config.yaml
n_layer: 14
d_model: 256
n_experts: 32
experts_per_token: 2
d_expert: 160
d_shared_expert: 0
activation: "swiglu"
moe_layers: [0, 1, 2, 3, 4, 5, 6, 7, 8, 9, 10, 11, 12, 13]
router_score: "sigmoid"
normalize_top_k: false
routed_scale: 1.41
balance_loss: 0.000479
balance_bias: true
router_cosine_scale: 20.0
init_std_router: 0.0125
lr_router: 0.00119
vocab_size: 8192
norm: "rmsnorm"
norm_eps: 1e-05
tie_embeddings: false
optimizer: "muon"
lr: 0.00749
beta1: 0.95
grad_clip: 0.5
batch_tokens: 131072
seq_len: 256
train_tokens: 473900000
steps: 3616
dataset: "wikipedia_en"
Below are experts of layer 11 (counted from 0) of a mixture-of-experts language model. Rows are named router (the router's row for the expert), gate (a neuron's input weights, with its number), up (a neuron's input weights, with its number) and show model dimensions 0-255. Each number is 500 + 25 x the weight over its row's rms, rounded and kept within 0 to 999. Numbers have three digits each.
After each expert's rows: "comes after" lists some tokens at least twice as common just before its tokens as in all text. This comes from a sample of Wikipedia text that the model never trained on. Tokens count by the router's weight.

# expert 7
router:475505529485526521495477489504509508497495512507464479494534492537502512476494508482503490526491484500512485496482510510507574497509532488463487475493473494518500482540490534509486525532524465513537545481523532519542494489554481500553527504540461464499525488521521534506505516559481506470491470445523485504446502509482529479468505505509479501485518501460504438525490544499447518475448492477507510461538505496518477477505510543505508518529530472474539523481469502489523516506518479504521539477532437501498551502459471519484496527495516474470474497489470478507510507517473501499510523522547508494494489438540514524525505522524523488517497484496481519464488502468489501555485497534473534531507470503533497505484461551495467515459510536574479499477503489505545516496504524
gate1:425478493553517483500530506496522517498504495497481480501530495550501504516532489501507531550504514485505507511511484531439497493497510509493524499482501485472510495484475562547449506496507535511496523527440474504502528455538498523453518493496506496464473492473483517508471532481482510490515492479526490463516500485550459489519465521532475489512512409522486513502511494493518517494522514498454501502475521515484480462546522549452504475510508541495516492468488504470524475508487477500526518528499522518456519501500464474470560471499485497475485486493536475521483520495483484517507479477520501488511516462522518541491509547504527494480485550481544502515492496473470502539519490551532483532465517497464494519527517474514437473502496504472474527500501509486448461466528487
up1:492508486517522513531485508499503490527495538463541481464528490528501513502519511466481490530535510528552491479536453501476492522435523477504485498463468540456484486507471497497490499517517471543459473466462509492500524488588524509469499490498533477502483448491530510477502508498510495489488509497483519454492545494503493496516518523532532481496452514528502501512527470532483539477526548521486480462461475559505521513476506551505490496521486500458505509466496517468459541501496495525512504514475516493505519484492510485482470478506470500503484518535495482539479518508525495538492498480533528491500485502525490490472484502500511495470496533491466521491466562476459527455514502542508487534464473494487547492485541466497457539478537506511531490547473473460517474469535524
comes after: "\n", "==", ".", "===", " ==", " ="

# expert 15
router:489533531492515500509496503487506453464499475481466475511501509504498503526488505446506511499490471465480506509476468507499476511491530505492482471469531483476515477509513467474464528512534492530482567490540514488551487543517492523494505533507472450441515476534485521512527528520484512501542463506503493518489514467518561484432485530467490496487498480499474513487485473530486479513499501521536439493521507492523516503476513492482478470505537477494505513452500505513534532507509478478501501451507472535446510458468482463517500492493506488509495490475506474511462532513447498544460499546511500501553486489531517506544489501520502488478504502503504441463489524491498499599501552534471507525499470502488466504510510503537440486470467525515504516503520501479503530505485495
gate0:505583493478547501504518500536507502511522529536505503518489512463505534490504488493461521485518492487493498490506502485531466494520507498520561549471499540405539472505528486520487486517490508521532495542517539454505513566490476500516481523523524499506504528523482496513444467488464534474507513504491504498476452476454549507485478513460513526496549476470510543533454436519511512513508485494505522502530517486486444486499469538520492484452504538483467461496496513486461544519487503545496523486501488534502474530511533460526503469520488510486492469488523494475485514509486488519508490493479523499488484513522487509488503477527470515492486513526481521502506488482493449502499506505516514544507506549491530492486518461507469503507516471490525508521478491453437510535509506
up0:488504476497515481483500533450463456474455498457539488520480517524500486523495512485541469512443482484466529501537481553493483495511526502518507536516490527557522503507495538484513483524507486464502500505528487482540527478502525518486508524483481463517540469535512567506552517489511476520494477520537522520506536535484494468505488480556525480536502491556511462478506521508500503518522478524467500496456487525492525525510536472512487512521536470456526569515513491520506541476484492518467494472494474468494519482517462494543502568503518503529488554496469503505501518468550522524518470529489505477496509520496456498491508497474488517492528469497513516529507503514501502557499479480539526447478481506494526525503473513511524516505493531507471506542514539526513496530476513
comes after: "\n", ")", "_{", "}", "\\", "("

# expert 17
router:558505521472508488524504480507525500482502499544498445502461453534515526496480488489491486480490496500495481460516533484514551551499531516480471509473477509499477468502467479468470504496485507499513501516555529492554477493545500475538485505503526472459512519504466518502511476511490504519469489504558511518492491504499500453463519485458500480483489505514514513490526524474456528494493485484508484492518526448512523445487476501482531506491502475479496463482465484460504523555511488493528531486506465520483480517526467514518501488462494474496458468512493507533529504536506518499526520566486498556529510486585497533566535501537484467476488491550454485500469464517476536535496498499489515505488463493470499482463482509528469492490514515521542476490500481492487526530510524
gate1:513497502455506506501499420512472504527521470501527506503473509501499512522480505519475503532533502497489494483486472449501527481529527474494492505487482521491511492500499490440517438498506488465475539504514477517511507466523472412517438501533516473499487545482500489527520471535508533466482494528509479527472521519492546508496513472480530482512517551556507514508458475470504449533527484491512491538470504444519484499510515436482529480528518491529471503442487523476504509477443501500535508465537508462517483470476477490521534494472467483481466508525479517492474465481479520496533518548518508479503519513544485464542527459521510498504510510514525482482516493497495491485483451479519481479514505521485478475513520506510512510477493507525534495553494491466476528509523522
up1:480500526531469472417515476550480537521459484502477494488534520530525490488516557500498510507449543518471480514479512527483524474526463524500495492526477500522501524487481501545446480530459529513519501528482469506523493480500502562471529482485478529505507461457523485532500537495477522512508514524508469533535412513463498519460455510506491492519512554531485534549494469536492524522509474513472526483483549512483502529474490483483510479478497495521503455489496476496514505466502513537504489509496522520532504496557526469505498490445504453475481514461533466529514535487531510534475469500492516501477485477485491455503494550486500473505521458489510502472493477482505501510514485513522507529502492512500487503481516540447507507499521482511475521492491518492483512463490476
comes after: " to", " was", " re", " and", " he", " who"

# expert 30
router:468511494477523507465515467506514469473519495507480446496485448499483509528484491484500519502492483467456512489493509455489494510506514465468484452474508453512490475509532529509477560523500523521532523508518514495541511526531465521497538478496552465482514511492487505456517462557483484498465483474525485499470471492530474494477474508454503471462486480503495496525537502491475499522475487502522498455578529483540479446496493493535506509489505503475544502513473515508505533478525438484507465506497490523508517490485493464521499513520480496515483489433491514531543473475477495484491518513536483512530481511541479497505544494497506498505499476487508519484445470490525559581492540522500498482517457525525478479529460468511474504482486501554488501485523520471483493509478503
gate1:502490497516482492466484498519467530493498559516528505529480511527485522505512514508550506506479496505530518528517495491536487493505510472487477479512538490529518481486459530482527473459484509507549474473499431504545453495529459507439511480529494492489456520493518510527519508487507502483517485464483507474489497527493468469457541556500485455488538502503534458529480507484497492534444481461498461489530527502488519540487520505522539561545514494487473524517493505459555475511499483519540499498482543431499493434472498469496484541571517505507504495514466496501507490497465505501532486531507501476489530448513478519481510488492490503510495530471515480502542504481512506479504497469553506457509514514530475476492453509500486522509470497524510488482468507503489520519518526
up1:514497480526502453505520536538482489510457512484495510530444511500497519493525485539572519508496525423545494484481507518527474480546549505498471456498519508475504508453527502548517535464475481498484509488482513480537502495493484490454499535474485482510510526482546516540466528521532509500499542481500492491527511557468488525461499502485508517496532529476519519504505493477485475510455486514505494503529497483490500528512541491517540514531485524517495497495521477497506493506529515532516488541515458450460478498470430479503469523512532501486494454473498504509479503505493498442516502537514514498496479481473496527467462453491483530534490509491518488525477504498522496525508491473509487461493467514534472439530467466500492519489468509538462518475503512534443496520475475
comes after: "0", "9", "1", "8", "2", "7"

# expert 21
router:471505496538474505477468479521500481464502480527488426484482497508515554522489513485521495510520514455474503475496489501507509569526512514479485479525496487512492454512486533508480527559541476524495503500493521472583467527532506462516536499528539449482500452522485507475515546472537484517504500499526491516525478494513534460485485470493485490468493470524484502497520525476469489507501487519519487496517496519517518468512480531495532479506515472485504492510505489513475530481501485470531473486478491501482510488502480505503476528482523504460468486471500469543503478504458519476501528504503526504523478490517472523541526474513511494507485530515511468453421448511485487591528535516497505492492474491511483458499415506520502505497528518542486502469536468507515499508518523
gate0:524479423516515497481520449517511466512550490503483467539470480474488493508510511440454508480505512472518483490483526516535538497464458475519494483538545493487485497515492515504505476499493508486444531506541503505486513481481446507493502507489523495488509460498441509469509510455555483455538493462524494486459468499481505489527499455516473493498519518540507534493500493495511486505494556503466490500482480507512523511515496529471481490505487475439530496431514501531466510480533532493504473463501538489457500512478484484531497526500500464513479471494528523523515470507468504477514492530499521529487506501475531474473484486538474489470521498507519571452519481488502523504506485494496499495470456528507491496451505470500520486432516468529547511500540513536506486501498516
up0:497526545487529494526485546507503521489434513516514491488535509541487510488496515509547488540488495471480481493517478473475458541514524537489526535485465527503504547494498447483510528463508483511551494491505520502537490507515566476524486471495444511517489517520542492537484509518471521545456539545444523494539523480522465507460550499479496519497493464477496503484520450491479505484505454501499483476500512481475461463479516476535518477484520527508499535556499502494509499491453466489472503499490510470496487479534499543483468501492501515472489519488443486508498536489521444496504499465496472505513488492504477545513534494451481481501498534492521471507462520535530529476510483509459492510516535495502485520551517519493466495552487529489513495528496514509478491510486468
comes after: "\n", "0", "5", "3", "4", ")"

# expert 23
router:501516504520529448528502465550477491475467511495523494468501500509483506506519522510494493492488525462496511524463519473542504523494526509487479519530509458470508449517455521505453529525513487483467513468512539482556464518515498475525504517549517508470530473488483512478497498522460516508520513481509541494530490486503520440512512483502514530451503469490480457507477517539473482510500496494509479453492492506463525480459488497465539504486500498458505474466515499504520479528470468484479505499488442454487504497466482488454497501459492468495501476452465501537539470521477503511481528532493519507516476468568474526554531525514466445513501468524513508477479487493502532553508534505511495497522438518521523518515455538513493524495494487528532494498533506483520541488478485
gate1:561495493484549474513496518499440489489498490494505491505536507522462522459500517550507479487492498483554531507483514536553496472500481472473490525478487504470529508448496524473497513509489510495496529511460519565556458464471501482461547491518510503455512482536479460477492513476456518564463497533492507509511488496461525478500554493546468501527488480520520545495469501475512486514481506449520499519523467446529517561498513486497478498509487507500530505527502492529487499510504509506502544484476502489467487542491491487494494503493499501498503556475485507490508475444483507457505482509519498514490477511511531566526483482483492540495499503518505469488482514500513501510488494499537545474494495478471494484494478468518475536499512535505548508482466545508484437471496532
up1:494519474508541528508479501497477496539504510471491518486508455501495490519539516476480509459512479508537521509520501508466535472513483469509562535504502518507515517516504509545508480521532523552538475493504503483476480519510479496525488472480549504517476510467526501490540489519530498497529516476461542467436497531507471496523520552515482510467542461502497494476517552530494482528499491501499500498477524488501476495482474486488486497489500550545497509511460537497528529525503490511558497497483524525535526500437537525478465500501421479527466507516494532476475492489524515517489506505486522462490511501480435449500494485537537460489480493473507516515530463497485520502503495567503501507537506461487505517543532519519502483488506534470507485532475450495567495495489493
comes after: " ", " |", "%", "4", "6", "5"

# expert 24
router:515494511467513442533490512533465501506498479510483446475519507532470547531470516456529556495527544478502504521514512504518525498462544478487473494497486503477510466562525502474517504522513471509487503509530547476506466511502476472476511507514559513457479510504476505496533507536531452493534485471502465540504474463462491478500496484457471510472530462511498497497460501473471520495475499503517450470516481544507525475507521519493499468543530497470507470470494518489498505464474493464510539487473522527498534506462472464497488516508527504459490480481496507547512523514492487481503547517541469512531508487497492560585524506498486484462476532524510498489471496513509534551491503514514553521479466527499546499487471508515486487527484507519503508495526509477508520486484518
gate0:484507493486466475518516528500517482468478496511469473502474510490469494498495501506459502481501525508510458534516533510539475538472581471472510489519497539486510519513552476550503531517534517512502470460483500553505480547481537452486506481479504461488506468502474484512518477553467463501537473510482537554540512522453511521522512539488505513529497519511465470547479508483517491516502497524477520521502509464517503499483517548504504483468518505540528511480500518479508492503510538467490516526463489502504501465513479496530526487531489442511530475502512512515512466518451510470499526518451446491530463474511469500521433456526458463519484507520520513510498475521479492510479502513464512481492519485540491555506480512471492518472535512472461531487501509481536514490487500
up0:498501504504496487549474509493512445488498501501499571467503498524513485492495510478503512493487492497500475556531479487486467452502513534503510530519498528500498490525499542517505464487504538512511486507495525528531518521509494442499529495515510456504481497526496501511510537499522501455494535512521530447489510516489507490530493502499501509458519495516495466469488531506540454516489495510540495527471449469516460520516509495463546476487514490497525513481442466464482516546495507497513537536503563481489474470480507516501538453497499524509504498510540572501493520508477490581453485505536524526489472533524535479495493461516529502544510474500518506514537482507531508463453471505467511470497520495494529489532507495497502528544503502525519473512469520532483555564513491
comes after: " |", " \"", "|", ":", "-", ";"

# expert 18
router:532506514484492473477466465520515474492510506543465503476513460504468510510517488501524521488494509473531469480496513489514523519510519487487465442492456479487501497519521498497490488520517515474491531488487562477573469521502488509492495519492531399511487454520522515522539506524541469503515495487483522520528480511494503506471521470495490537499490473492481497511512496478469513507460493532553478497535489489535524472502519543525509488484511514478518482476515528505494527486518491506491542463485488501492511515476511475509456511474467517490464491425505469515520541500453512500513491522535494517512490479560533552527496485505534475476495468529495515491436445529481483536483535496453562486469496488473467470500473473534489501506522515482516491506502520487506540537533504
gate1:487511496491462533496484509520506513514533520459527503500516498571467477519519481461479487468480480477490528519505491470526512490498510516457496500500494538468506553487515483538481502480503520548523488479507522491531522537469539507534497472523477523475528501490463529532504453522532497479501491484511522493542521435492523491514472511534491499494493504552496497542537508480515489502456507507483531498496464520507465488517516452451492537458493506526503501508491450496537489501476564518544509519503470460501522484483484567509540515495493503512511509554500498450492500505476524526541523544507482511533469505511532501530492508523495505539511495522529517539475494496493500520511470491458494499505504505455493522502447467470486490511547514520512460517476527471505479524581485
up1:474556490519531491491524511485478517555505484493488511578550499521526514535488519475496480495535532513466511522527491442501486482511477487501513510522473462560454520486518501511522488483466542483519504522507487538494498531491514463507503518508495491496506519527494497508548499537522497515494507490480516568546526483530486488484468510510525503527522532548530546530500525519515519527464518525511477484497465473518522528505517531483486519498528538522477507517472516510459562532508438493487475503514514535500503475525439490535502503484529509493462506521503479468514476487502516438488468505475492468511430488491492484481492512501502488475531524523462448506465481515503507509463479499507482495484494493518509487477468549493505491520527465473490478495493519470487474538561493
comes after: "\n", " was", " is", " were", " be", " It"

# expert 19
router:520520517486495511507484483519477476503484514508514508511527489532522480552528489527488508481500549429526504489473520502521504561499519518461515492473474487424497483544494540461477511496485488488489481494551565492566474499536509501470486489514521517476522490495494543501480537544539480537514502491500497547483498479497491503489514513478525512480492475523497503491508494487480513492514493500557445499480539527543525484508494517511524483509508468447510514524512495524549510539513471505502494477491480476510488506460451495449484473473503462489492489479512470565499494527500462523458503513545472495485493486536461511538537520488508495501486514504519511489476500498510480545511523528466517488456493500468499500516444485526427520500532496527502451476535475509504525486500498
gate1:479515524457470507511498475537524470527509506531462502450470501507527496547527464512486470512538511449571488525521480524484528515525529521525501437463478521479497470496520463506508519484495509478466478497529497501471507547536484515524507519480477516508563506538497497504503495448505501509456488531568490476495500509511506485537474502473539497478512502504476521510485513514452520512533511513487542455504491502503507506508505508473487539497541542494480494528443531476516480500524512465475499463504480476494490498462516459510461436502510475473495470503511470517511469501505482503507507500532468479466512535485480531493548507498517498525540499473460491522494501561511500502539510520462506531458515496496513532514546537499503534535484484545506510500478523528477531478494471
up1:520482474447493483516498532501521525443579470494518548540544499503512497498455502484501508541503489494522485470486482494480496535498499487469507473498507494523479495497482474498513436494477485510513512520525487511500566526505464511466494534507522495477482531477489484478471484533497510501529512498499528485517504522503520523481524512525554493522523476507479477460515505507531495491494494487494491506510467480487494506457501507481497480467472479507558516485483500516487514523493541502501492489476545511468516467505495457457511528525461545504494539498503534473488537491541490481494468514462491502497499459498549461522506558506525488512508485509471474488511522421444507454427511462491494495510483525490531487535506485525559530481502447493507499498452483444507508506472484
comes after: " ", "2", " (", "1", "–", "3"

# expert 22
router:502483509466539513487511471498514463488508472533509502504471491525489518540481518501492541481449496488496468508503505497504501509481599505499472521552446487501512471509523471495478517466510486524525537528532547485522491522544494550522495491571504471486488468547487525490533499524563536513537500472477481494493468514494479492472497486508493512481518510480498518476521532506492509521527495495522486474504488525524517454530452521478472505478488460473527513486498491504493518492499501501498470445519471487490516484466465519455486531435526483531520489463538474513516491496474487517478540524535501514545464472542525494519493508507519477500479499543495493479457463509511489575489483512482485486508491473493514467481475511509464497490515544558508492471506487504497515468501456
gate1:494484483517522504495501480518515500529505479494490490513500513521523478505496495507507487506485482514512473478526462518495538515549533480482466526528483509435504502486471499502495470492469497524486536447494510520474475468464550499507493496542526463547444484473499519528521495496534502495491500488487515469481491524508441495482507501474463491498483510504486523473508456511455473568488515500496499517483528494499536573533472491493481554544475477509487547477450531539503463460511518510498470494493463468494529550520501525490450458517472542514498517502525536464501538520530512516482504523486454500499549514469466499529508536516479479518501499522503477474511504517487502440528496517522538486468467529475518485505491499511492476498493555511502507515416495513473496480496476
up1:498498546499484507507465475459480483495513504485506516498503534539516515498503455451509535511460472499544495490484480478502485496510517497515471504495505526501502516505459481489471481481491468480470505461545483524491467480466507515476494514518520474483456518496487514471504505501470509506483508452541475488453511489586543484482448526494487445513504507487528481506470514519542526552485456461546533462533484475498512482499506529484483517493508512549506564466514537529492464574472481517496473501481467550484521494487528516483486520488496461486492466509528502513469509505485490502488468523534529538492520510494519491532495488533528521490466485458489495508486504495521501480515468514459517449542485468461476469510489474540511509528515513526463531449478480496488506497501465
comes after: " |", ")", ".", "---|---|---|---|", " information", ";"

# expert 1
router:477480524498559482527503510557475494450527512523478492478516469496494528513498529517537532517524503496538515499541477487494531512494527436502497501472481498481511462518510503466479498528531475520509506490531471457549483496501496546476505476480491463446561499528490518507504504548508472489517490502514499543499515464464542454482520505485554513490500491498479491483539556485510490532462484497500524502513493532510498466475510489510476503535480502501495467498483505490520524550510488496502464481495471492491506504513470457475468483458519486499470504464514502504510483498465481513461532528518491530522477481564505481517536495515485447483488456571485532498428493515476518540456531495517528516487475482508487521479484492491476537482506503541490503493516464469550492486467478
gate1:505532467491519515490477514481503472530514469497493495483485516484518476538500500461522512496524484558481511484497514471497522485523482519540517463490512486478508467558530474514520468538503519539479497503477523510504515489482526515489508532515482452521515479432500486483509513529545462509504545511507536507556492468504495505496505501509495501501511493466523483487515469425511469472516472511495482530464515488481491486477524493533545540487457489490499529489515485476471475468537502519531486509493457501522460510449490498528487454427523478520437475498547499456485477500493529486499519512488513563477482528502465572486531465491524499508495530542482511527456483485503510490480495504509532482479496473493494483448505479485487509519533483519507460506530482497549504541472511
up1:493518481475496490498523526507478521500456502506521478528486494506500507457530531478531485488529564500484456505489469505526448523476507534532495489507436511541477533481497487464516506517509489492486513531488516491531542499465465498487491542460531536544459478522529480507484516499556499474510521517488517481475458494499527487545525494560516512535499509499496492500490498485532564496501551507496481487525468505485527501495443473514487528484510479447465550497477481493498463473462502489520514445489506481465498500485501442552498486502511481540483518547504521548520459529534499494546514511496529483492440516498497464467481503506483550481476515512486523514494489514527475493534527517501502505517515495500462490477487483467520501493469519505505483530530456460483490494541485
comes after: " the", " a", " his", " The", " their", " her"

# expert 25
router:519481523516514509533538477547515459480504524519495466460518487508469511528476503506485512507478509472462473507494495464533485545478494474478461481519505490474500454492535526501458535541523499497489532494605522473530433493506516507501509502509533447508506467493473543481529553521545469527508483484516502500466455512527499455495522521491539513491498471532485476486513512479480502487486479506546491470494519537561522501505508521489532500501521490449513534517526511486494528500531462477513501461511505495491489507495479476489480483510502530491486488498503492514521502489461474500498543557480503517523503469561506533524493492544472478479482497530487511450465499505490516490521475542447518515498464503528499505467492508493476448492504526522492506472512487480523540510542528
gate1:499485533475467482507488525525519476531491503497499458481463481524457482505514481482476497437554521477485490487476522466496441499550506438477493533525483511471498512478448471511469486545494491465501503459497489491463512530500486520458479489522469454490515499496468522454527485515510529469508503489496480462465454466451469509527488490538534467525526512487556500497479493521523519510502513484472488535492508526477534508520473496514470492514522525570503531495527499482494451491510518519420539447486459510508535512523493489466498521507496466518529473505486471473433481505502485510496517550503504508496527506520485481513510476521494483513520477493460526461507518495511500495512522494457512493503478522499499485525496488527508537471477527526494497480519542547489496539500491
up1:484519501478502511548507486508492516499531519530478483486495548483445509485475488474480500535518479515510540511520495455517514503465468521509518532507494512466504486507509510487447521493507544444501503491515532486537480449482523508462489501487481523511498519511501548528496494510497489469524466495562453501492482486520504518478484530505476524479450483458514513473457509509505477500541481481520477471508484516501519527510511498446514487493495483508510549477459443513571527490477487515494467519486493521467490500501556497499498479487480476506493503531485496449470454492522525439482473478506501452478503467501503470540521486495495541502515505561476500438457458498496518467493523571488490497504491493497468454517529500518528540490495518526524478544518542480512502499507479
comes after: "s", ",", " to", "ed", " it", " which"

# expert 3
router:492495514499506513502522483474507462504528490513480479447501500505478507527486492484495517483474547453507522465524522493517521500514551502493491511495497498492480444547528481497464499536530509510515503500501517445541461516503483467514513523530521475465520494554491543487470453549541491491516515490466501504464466496522513497471444449456509495487505489530495506479510527462511482467498496519487454497526505514475511467495513482486464495530563496491500533494516498492524509497534512482519497461554485475476503487469463469448474522474507456521473457471502485515503514514474475465461499533491507511517453503498466520554479526510529431470475522478493481494475482504463504529487473543507509482474511495486525495470468442541471505492479489514487494457499478487537519520509544
gate0:485457521496522453520500504479530502518446514511495506511489489488529503490462489522515504509524490503465527477482471489505458459489505480541441470516513490534493468525519480467487479541486487500450507521510484519558546499526532468531497509500491502456496455536528497499494519496501483500504494547493487487482506501525463532465439517492525530504525487524501508491484523474533516511472539507502565501526495544504525508509555444514474492468528465515504515537473484475470508479524494576531503507514518511492491477534557502475510501457519512508511475482511497487530531539495507470495508519498488469490524501501512470466540475466527511480467480501495469443512514555495491486487534521494477441513503545470503488510490461556510530493461496502500526466490480526506524486517515
up0:481517478538482476479488483517483516503485465517530481455536485531483459488498499528463465524465526476486476535491478511464507495479489484541522501509509517498494512467431509501509496507503450508501524489470474483470500412533472510506505511515519514534520486519488464538505510451522491478459499502488516482491501518533517482500523473469505566490476537481498478504478461472526501485502475483475494496489524500499536491439482518491469541535510543513496484468493549475474513516525501466513463509495462513533468478468515496509500477452521507501505553482488494528433496510524471474511521492488490497520506497471516464524563429532520490468529477504462514495515513489511481512473538481506446517529519519490470505525467507512483486469510515470507497489507518545547499485493538
comes after: " the", "-", " of", " and", " a", " \""

# expert 0
router:481518510491464473518511482520474479491512503489520516490512501544435528536469521468505499540533514445530493453510487448525524539477557490475477502519505490471502492516492541483466523511466488476520528467522493528503451518532506532475514526515514477469488488515483523482508480521495516499499507497508494524473479537501524505494483475475452487491518480516489472484516477550477499501518477510499472489523489506555503505471485506519497484577482506439544497463475500482479532545542490460509528476498503502505512480478480469501486511480515490501456485483490475511496514530489510533461525523492504501506443495564509501502551498491514483460493516527485489513456463498520540549553512484500517526491462528489476481481529474523516499454491532521499441444523488496539520486509503
gate1:455479511533515530553487507460489496494505479498541512506489508467496505472495536501508544555540515507510506524522544478546501475482503446499535506489492497470466485486466482503524506521479499497481507553504514452474518500516460477496475476494476498515506531485525480504479513470474513514470509540519452502471495499459537505478516467481485505549496475437535519520505533481463519455526543507506499510533498532517525499503487489515509508485470470512495483512475511508521541563539483475457476499508516494516519506510447445512524511504479475439480481529484489511504491517514505528483543496516488481528513484495449492490551481507523504507499540509451505531524462502504507482545567507474480502492468543548509504517495477529451527473496511512494498525550490509478518490460485
up1:492491504491501492516515474454504494459478491492546482463508513485521494501477497520472494507501483498515496534530514422538525494483471533544518552466512537516601453499487478497474484500469524508513493511452483544476488472523532488522503473491454497490484508503490513510510499476449487493535506486515460530522513512496502505478493576494481487513479511482492511518543515471533532473490510495525520507481500490517491503474504501515519529484514440515458500504509476459534485518519493518509499482483496576486506503484486505501495481513510500503485453477494493494495521538471518478509483509525494529490503494470513493531531484478543521511473489497483501486477480479479514518465511501471577543482483552522515496504555546474513551493533479566443515489505475488500520519480497
comes after: ",", ".", " The", " that", " where", " but"

# expert 29
router:493493515505530483504517481498519498444491523554504462471480488500521515538535531471486532516506527457501465482549523481510530525505512483506490461519439496481518490541450528498491566548548472540490508476505501484524535472492488520517491514513529492501527458494486528487529507501525478507483513498490541533465466523512499490516501473471466479489475489498506506497515469482486495500500478475543518489507494487523506424508519508500478471547535468476497502497508486518511561531511508492478523484495463498504530452466469491494501492501541471453503479507523463536496473484480527462441505519525508515534483471527440507596511478526510497490479525547507523491493462504491521540501514548495518487498503524526498515509458490476494526521495522520494509470531522491494513496523498
gate2:542505482490490513477524491533544519517489496510495447498473502489512495499466500474477479470482483468496455544508502446507518490526491471497464493522524503486489497505512474501489492524528486486518484496493486540466531454496518470481524477497489529504522481487498502525534522515472452482548523553530466464498513529498470506500509475468509471514502540494493476472509448541502516521527474481533481485492478490497489530482499489503494514529485492510512484492510505448542530453496528468523550478484503461487517482506494498477486525526544482520490517479457484578495523468507507514513538539493518533487486507510468513540496504504503447508516513490495474507472518491553466524527471461513538496530489505511507481508436475526602510523490510495484505499468537533477571521503492
up2:471548470508492544476572518495536514507521515457506488505492446492466504492495497532466514473516512493496524502494535500529486491510480458499528519481491522441459466460453543491473484455483520536476529502532493506532488534508473521510484458514531475498515513471470537528514472525504530446496501500521508514481532486512463482536487507467515545474508445498560544495505503519505518469517523510492495518520481544483522483499515523511502516493479517513484458491457518496551489518513525533513552526510513478484511526507509493501517504510494520495499477522515509509519510495516479475499468507503538464518514506503519596498443499536492499480491507480504488513475533514500448489500483556474479479503464500527482513495443464517455501510481490456496527468500493498470490518492535
comes after: " |", ":", ";", "|", " de", " /"

# expert 2
router:495543530495481496481520471524470461477535520507507510504471458509510476532503506496515551519521494459482510486511510482534485547502501507488460496494489473509489491532519547513466526518520508540515541481457549502525453516502462511508538529519544444498480483520485537479504499566523504504530478498553490535483473478522513477477530518468478500508513520513483492509499520509483493513484497509522477502523484509549526487464477480460525471493493523466526512479477528477515513508535461498549465493531451500459542504499459478500491484483510461468489468486476480496529463492458453490493539540504495511534508473569487534479502518507530487481478525523522485459420450500513504477488508489518516513496494536464494468552505497484498494486492501530503446489516483480495490500511507
gate0:503494534488502463487488481495476534485481532415498468517453519502521539473506517494476444532490508505495500558555510518485498467520506523489496521485490485519534502505478507499479492525527499472569464501547522503457524508528540527494487492516479521500512482523447521503494494480495471502527467478470523477497529455466497491490485521471480500492461495510471513526482467521480494469477449504472524486505441475497555471511486484495528528499507444520531496503515480507547501498485470506524475506461512488502492535516518480494493504525445488520490488444473466512524502521535494514491549505501505506508469502514500516453533463464486544462478471474463516511486498558475526498470495503525514505518478479546460500482488499493494489494473536522490491489531493488560530517528514
up0:460490490487549474460529483533503526466526491508479485501503547460546536512511497512495484537524478505516503514538522501499506523508526477497515503511526480521496505481498510514524463450455487500504514534477495484529544521533462473517526460509496408507517492528521446504559481542530484488477497498471484494482506501488499504527503497498508478532490499532511533458526462510480484529482515525450559504510509533494455504481516517519486501491556509435528481537536548511502501499479515494482492442509531509469482516495487501465444483481499521491480485525491512520517488478435458496491528495494492502479524530506548488491485511551520487498515484542518538514496506483511495505521487501516480502529558514485495497454525534466542484467492487490471509489472497505500466458491496
comes after: " of", " in", "'", " the", " to", " for"

# expert 9
router:473508499472532466494517519487510471484498486502513468496414450497493500530481511492465501484476500453458480471464485446518534487519511488517463507521475506482478459513541539496480548521540459560483570498496543451548472497500503513501523496505515487497508479506477544480510461498514486474537502525511489483471473502511507477454529469482502510499502509499492483513519445484471499536498484501566470488482498489536543456447513511511514513509505491486524486507512507524549515525522519463508505497481527504479494515482467505483488469452508522494483503493506504493486515481480535490468504527495522525480495453535457503540521512494493475471469514530502519483551489487508522554476487511529473511510486532501521494476457516497452476499510537504508468483546464474465526483483485
gate2:491497522514533496505527514485526509487480482484457481527494444463484469484485507504512502494469491499498538531458474545519505502461484473467453494503508486515518473495514485498456498518456503534523454484484492480517479474484525524497514503458493475514505479499514521492485464471461527504493444501475481507539508548484450507518491473482491494509444498532483541508486518505557521468464514510503471491501522493556481491494510556491510467469475465507498511464433505509522489496521542507484502527532531535500525465462511533512462495498493485470550521480480465511531535553482500457459520479475491525427464504499523523463485474462510542487475502519501509518481487502477496513529496526525553524515527546489513506498466511495459519479532492531502462525510490468510508512488498
up2:453513514505421494528511501487507507526472515483508473505470556479487473522488504486520506524511479502454492484510500509494462516519527510485494511491500544532524467509518499507532519479452462519506520494495521488484537527515456511508501524477457538492497503527540497470509488490481478509512496520488469440500510514533492505458456521460466499562547505478519481528503511516497500513539490501474501507478516506484493534481477488511515489544501508572482470574479464475501492479514506533498454461484469482495476545490521502508531526501500555515494484519538486500437504501486493473562490514528486464527546521535505460513482515505441519494505478492545539504492521479518475517497499484468548523485524490504498510472517489490461485509503482524542484512483489486524549455517504
comes after: " |", "|", ",", " in", " the", ":"